From a checkpoint of a small mixture-of-experts model trained on Wikipedia: 13 layers.
Below are experts of layer 9 (counted from 0) of a mixture-of-experts language model. Rows are named router (the router's row for the expert), gate (a neuron's input weights, with its number), up (a neuron's input weights, with its number), down (a neuron's output weights, with its number) and show model dimensions 0-255. Each number is 500 + 40 x the weight over its row's rms, rounded and kept within 0 to 999. Numbers have three digits each.
After each expert's rows: "comes before" lists some tokens at least twice as common just after its tokens as in all text. This comes from a sample of Wikipedia text that the model never trained on. Tokens count by the router's weight.

# expert 43
router:486489531497514471569467472454462430487436470493568550480528493458541533500501600476476556470595506498510489530519482480564509506511552510408544551502489543522524449451423480481486443455447493538553445522475556515426481508489537473581503503487603526447524450475441535485530535478472530398511572528467476500526445518438495548501523533496507497526433479473461474519550450552455445485567466519473499529506432485537484538553508461462495478428504504500486599531464501489497476505475467420509415451504495512463463471411502449433466508460543516557522501508504517485536456561477505487518457599479454557551483480486483492550450447513454482525458534514534550463469561447529483433498475444463546525488532444483498581474446442448464588479513518525490497486488542436451477548484489
gate1:476457517487507467453451565439497487565574574371459523404455505569444502476482496499449486542464544553549485474541535473534470486547547511434548516574507545482524468465518460516488510490471471488517464504507495505442423467437449584523534542556533550538525490540497409470416456504482509527484501495562508503558446510518495512537426489410525482507461479509438457528478469516541448506489528524476542462557490517592505554480525517505460468479527533495503439544485444505458515460585500493499519438502459521504506502422484464531527481512522569601461522510445574599494447513502519520543534515456479560528473471523443477498480527491528437503462542461479528472516461476514437496476498529499462569528535554439559446553567496424484531503465522504459481520537493465426460495488554
up1:486485496459465527457446546476557512555482538439492501417481493516453476506526497481478461549404503590559461455453506440469516472562538568465568534611532568480505521535454480481466506502510535497479484482504537506459411441475510448486493541538580527518497441535545457537464518431471528528526528536542522501469470541479481416567480505440562540475496505517474467528536481511469448534515488546517586472514521536497487577488491501553522454514556582448566510536418429445501495453536439473483430458493502521520442487455382496459501512510480480589553504537480537503516523534469559547559542514481512505541507499529405490457517509526523496492483529495461540443472446455501481513462443525548464531506493520481492550603544541511487517545514488441487478482569515469429469532571513
down1:517553511487503433501534569509464488483489479513401480477470570561569487455558510468524447571504519482511501479489512416498497556446517505443456451541523541450451494537435406478496606470565491591541543455532488438445456434477522501461480501503515551489460527567515521446498494500482507484432484507533577498479465452489502508515554521465576432481511568498487468507555536475498476543504475457465587552492514471521483560496447501517541480516535479527535480517581569492562533458539490610482472468487412469470452458493549552521498541506522554504467494491541504494453505487460622494383502458511435535492518521545445554490493538478515491551572477431534554489461473496516521468457500528488514530487509493542464450522466562526446472510465532502437444491517466468491459484487439
comes before: "s", "ing", "ed", " of", " to", "d"

# expert 47
router:474499569463509489533467507477478494480535487550516515459507496449495520485511525572462507430478563504542530447457407503521546573579541527508532517463476526532523419435415538530490493528537463508511455459466553442480437538499512523478568499535483545474528542451527520523575511476488468464582474478477535553495465502520538531498496547540496460515415488495475502520542447508457428473513493497451545529450473482546493564576574441503480478507493562519410486542453579535464451520434540424454474462482432492467465427494524465489443569476544441517558532493503538519553450505577574512574508564425476541514482490481556490560513507550455534529590547508468503474524553549521527440471510474458492413482488469490482529486474494508498547468506503535547432511479539499434413525451471
gate2:459476465496461496511535501442528531527547519573482517549538508471578438476540494493484510510584533534419457503431536506506502512513492530482486511482498481545498538514551502479551480473551476491542512475473486471490455487470467581501480521540448488510445474621524516502562466465556451494567540488532483444544455480521410518520477510525531532480453500483463492450566558499553498523504498476420535484497438430424488492539513493492500526481497460551495493457432572540486450522457397458480461475469509548552531548547511490508481574511549470486517614433520595473550511477505582482547480509451607530493436448568423471429533535489510468539500492544511475566518522498535497468504519632517463525513565426513492479534508469427505543537454511474460480495513540505523501557533447
up2:516476424505503534482573529396530496489527526585499511494544493448597434477517552498443507507587505500437509555444621526544515512508539534524475520503499475520500518532531467493521496423525512500521526463509516427473498495474421554481460520522491534469457481619517495450588499413524481494524505552506452467504478482497436549507507508538538511530508526472480463443521584528488485569491520492461555467503375471474489449535528457478504525498478463466466494487416525536486468567474500470464473474506517535518534490486492521558518480431541470472544542449556569523563490521525564542495445526405526558480497462518484471535558409473541448545514520537525503602512511524502487482500533558458550462463481475538449483558496499402522572545538559489509460513554537485502496511523482
down2:508514530458455500477504531508512545524424491572481507477483514501511458491464582640492503577456510480509498442451487444541521503522526567448422454435591493475516526579505503441468504453506507497576456443536544492505500558457488441500495515563488506498547436520597472462545451452449491522516509503505461455523503515482508498480462522504525584528466493505569511429485573530391488576449470459557480510425568419490500498549464492490529494433480535584524483482511534537524468455555545542441486509482459547446455475496522473544450457517451523534459527458545512536480557554459507560565455446491463506492526487541519482473475493543500576533515504545493481522520528442509445582551470517526509506499551493539456534580468512559444490501468434527511506488541447515511561544507511
comes before: "\n", ",", ".", "8", " United", "=="

# expert 10
router:478523602487511467546461462483500460500450434462573556463539494433543537501531609491487572507575527566490539492486443501561549530498582500453508532484478505537476515431436564458500416496517508504517466423444542458446516521475520488495569579482577519413493466456453515509518550489459514459511558503448501519558470501496540484439500583517506458502451464482497488504501444513479501463531478477396517505488457504522485509562519493474445493440488511593483593504482479458505453509467453432522432482516508514471508448454522476494445520531507540513515505525514483450532470528500561504497450575485471559520501482506541517549452466526465519559515501456521550477507557489565521420461485509434538522454489458481504533471501434415495576478519581496524449502408519426460472535489486
gate1:481568566510481488523488527527587526503488450523503414565491493511586548507522500509591488479449526551474549528486488488423506489492516477360485513456502477436461461585459585496457444538520543460511477555475548548435478509439526482515491489515493556426513516472499506503478575489508511504477482545484500511520474535491554498433440514469498432501550470507571513514440551472433525529489539476418444486506520495469464495546448538503494453472540507553433502520504470493523459391535452493465457511476450442567496433465557558456529478498478500534511574535481511469479510523471434480502476477563525508453494519479495466551471532526460585496529471579403468483525454490621500480542518471456571546486510448526480500461537462541503484531461452507490472549520427478543528552537502
up1:498590483492529438495484540492532496520550483480460458535502519565607545514522505504531541479469449525452495499446499473430523549477473549362521463450508473467491466588473600467492489486530490505551460531446556476440521484423549459480470468456492577507477452434470502490451527544486546471477489494522578478529510529431447452463417446475470492539535475497604517502482550474510528452476538480466503519531527530530508540470459531528526466540509491550422533448497484518476503468479462508498477524450447528535506489440623480503481448487512482599519492582512518542471492473496515489512573483503543533487544509505519495512480540566484540486512481547490417479497440551494551487503522493459583479517519474562544464515588472478552466514403537456442473505502484458547472580494443
down1:519458470437539538566468449498477496535516482456467542578421547449541459491515520470495447468454528500570531512532523505426540573499499511539567562529499455492492465477460484481538512520548465511507477497533465504547445467529466515491488447463468408567503498490488420472540453492497510521501608536464545485503491473540519507515457374454525514491553541570483472513531481508505560495469560549519492501485537505521510478518486507473564518511514550464502519470425550509507474453547533518515461459505623481446530395424501473535477521496510501588549487433562518545504492438505432495534489508493509496540539535495510461565489530583481541578568469469495440529553586477476485500444568542535581487517512495510516515473477545579518601464476494521529543510538565558495453492512540
comes before: "ed", " to", " the", "ing", " in", " by"

# expert 13
router:503486572487530472503497451469458451460510462528565518470585562500519466519473549510470522412533568564493504441449484498549522500512496545449495541512468540585454450440494556463534473488543475498529454494477505428461455517466516430503511493478534503431582539461484501528511544526458507460558544520468521537497472540451551538479483495539497483514455523505435517524556475578483482506567467433470503503445483478533499549580508493508461509464472503599434508570469561476489482492432532452424444504483447480542527461506530478479472561446566449523543563544479536454571447573548509558530496514513417500539441463413509547553470451555472526490554571486549514439506531529502544449475498470439489513471489490440441495499476504488505573520524493562500451509454509531484435508419436
gate4:499546541487426554478501469558438471498485454467490491606529512467497489506505500498450521541492493543470534511437441471542468553532475512468483547496479563544522495499453475533583517511461494479457450496520500565431453547474526494483405518536483542505479553588441510510653511510528481460513465479503544552539510527490497506491452520622457462493482536552521468501477443464407526519495580468522576489390510535481493522463524517445500446466438522522490476493435565478533464502513463542585464505482430479505449455450496547465507510531515468490491558501540496491433534486442542475559505535504544513522477501453534540513556498558516535473473466526481427491486526507529472504504480537377432432465538500472530452549469447491487511533435462447486557474422545506532511482523475
up4:512544508479430514450524505571453500497528474452498539562497483464506483472515514491455458488488504568523514501417468466562491523516484544431473511473458557532489503492394482519581506534505472505481426480506520551474464504523487475497497521552457520492465569557467501523604528485535492456525456453453551524487487493461481485477457501603451480521498526555529514523501429485486574542495561479508557504380549563483544518508528495483537440492507536576482474515418560511521511416523436494560472519459475472529422428448456531471475514550513505522530578497568487526426573450417506488537489525583530528511453501459491491512534500475524489480547467531432430518458556505516468455457535530372409476544479514508499467529456455478479483531459439483485569497436474490520464490515462
down4:558492519431498506520525428516522468485540485427572544517522540466498421532517523450535512454539492440516518514500420539467546516490561532471483420427521506498461515460501537438393552474457475476384450477480493477461553484573478514500567469487435535445447536502558487539464438509480506400469501500465506485489504511491527500485523423484470518496535481471559526556465511422502493517427477506496525557492475470508489430546492523481570446565403470488561458535532502531481443507508493508482451475502542502521513493455454484481479499526525449528494513568472515532500443538496514441540536423464499541551489491444453453451515533498588487474424519548442521520492452521497469489427476510470449564474461499513501531503485407496471501445517519522417517479597587508407486516470517
comes before: ",", ".", ")", "2", "5", "1"

# expert 5
router:510489565478469483547484491493496463516460497523548538476557495457487537487526592506500587510575502526508497553517480482521548512537528523484494599504450511515502516435455539488473409517521463559534450436418525409448502560496527495570539516473616529431496459463473533482536567475507515461503570536463474515527435533500526538489550580501519484503498504442473486480524465515475463510504473484436511508478457467541470501562488471458395483425488531550422603491484489459496459509479514456490416483575487461434478452468479518486512516472489484533529487563495461457509432531519548565521469593473491525527479438517505506533414452520497528505536529420538528467537523520553541433506472467510508498436532452464495558503506409441508516483536578508515438475444521476472516581498477
gate2:484502532499464467470488479519503438532529442462511492468527412460521490546453528507503505537508519513469460532475466428594504501435526501487523554513528494471528476512483534541485530433561455481476499468521538438588518526580491533560497573463486540569538592509501533490492501440483555512482491501537517503460559521549524440469565502537530531480441442522517582452507511564510416500472441450585478565549430497474475487585521516469544564550511564492524559459533541522512539440526527461536581491588506474558510509412418580430537525495475457514516464530487551568577517471535474478501509429537505486492461532497450533510523486503545513543507477509526509515442572549548506410535497441489526544530477495598492448548465446493496519509440476487477541463479475502487544505500546
up2:514515555484490514455541483484500501476522457507550512427512500459519470529486517481510497528525484556444511493478459469552554490420530454519513595458485483481575505474474460550476472511556474473489496501550494441587515503481432584531513509468406556470543566477493513515474454451516551513464530466524592516477557502521486457437546486522536569478483468507526568466553525490476436484474497404491475555546415508474504543549563487422513502495502552484531564442524503483510474476476464486545546509545457454519499493381431578425551521453503471520521460561525557506552465507511518467439481515547530507472464498492491540578489487464450462471419425481536556527418495586565530451516491487492538488578502475559532504540418452519511503543513543428492471477475454518514519484555561
down2:485444514505465512446511516499457456512458474550501471477528510477522502498518403488541543519490522492380439467482459491583505408491502476573527521446419428523561476457495496520508485405458474486536519476507557469498563533516461450440448532455530552500565486493457468498514541542474430536492490462517568509485575584441443515489484491468484520555477487477463461445487579535483490516550477530435521481492532512484498529547499434513498566603499496565494474474489521564542558458499518444466421485470447480479559436508500425526428497536501500599442469521527504461520502493433506499475525452500446508453506554532522446580490525534528494559536500570565536501555457511518530562584528530491558479511477547487449469555525552483544464530478541555493506464507542434513487539511516
comes before: " to", " the", " by", " in", "ly", "ed"

# expert 7
router:476443555455525451514487446486485452449452478528534493446538574516476493525512548498453548431525551566516539444496529430538500516517542527461515529486428514560470498441445522462512441549489505555542466505506563484454497507444529500492454524568513552443555534476454527511486568457467531482573572530438540558492476554423499571466490466516514490541493534434447543525540495543417443459561455467449516504462484413543512508472509515521490507474473529541486552537463550469477492547482539491429463482554421453478493442472530513403479493516522457560537553570491556436515447602526481494535454525504505514521479436478508555554417495563448529563511535477534491493521546526544561466489478443467497428519477501452493504475490473505448527460523490504483472464450503519478466573422461
gate2:518429500523446492480513521543548486463463546526548454520537456514544516465472501436470474482543414558495523443511480542463466474512505436502535521489509501501530559530501509495508447459567465526542524487486485570517533513503524525492463473482549553462472513460548565509415462502549535511442479496493406561546469525595474453538510464462484541445555508459511535458532420591480535475570455441433555489500559538530506463482506526518482382495511456601453546529466605558472461533550437460513482503485413615466494433488500489465472467517569525474540480527500589504519557518453500584578480588478541519521531485426535493512464459445485507429473512522513577458521489491535497536569494514466489527453476472463529525493547495502494508530519515469518505530481482485474496487454479
up2:496497566551464545446461481547465487418511516529545471469555475544547513466427536451573516476482457540535499437527470493565514472552561519525513494426579446537509561488525498536486459510571471518525501454526520559577554542468467534472527535462516547462498555473542540436523487503512549472454505502465471453483453536577462530489458509492486581461552496470481563449548447531487512470555489521542509487521475493514553487536521518454523507495463437547472461596536493571530503500509488481451501565487430586474499478470470513486512462499474534469471525554519569511490535541479516581582426590514512527544503502441581447509462495444493490447522572529553498474500490508509478502530589534488513572464433510474531503470562552566496481568498557473511505541433442551448526553435469
down2:564461494450537512525475467550429566415512457497486545452462498483466435439468448494431446500525519510517487485495511465488482467485541478498525500481499562527518565534537483412510474502536481510507569530556441515468480475448515546503500415507476528468490499469538453434500513472525457507528560505496517483562568496388501514573479527484467487447512480537521551411486466464536525514448498534536556452502505559537512413470517567514558421456574420472439536515471457531585507473523480472465561512462488567456497512480503527465519553470539489487494501487498546542513511519379460459512520527585438502531483389466515500475490501463515512505498440522452521483447466539542582523553503439567466509582499571520457495450499421542467443477508538423517511514510504473552455477495514
comes before: ")", ",", ".", " of", "–", "),"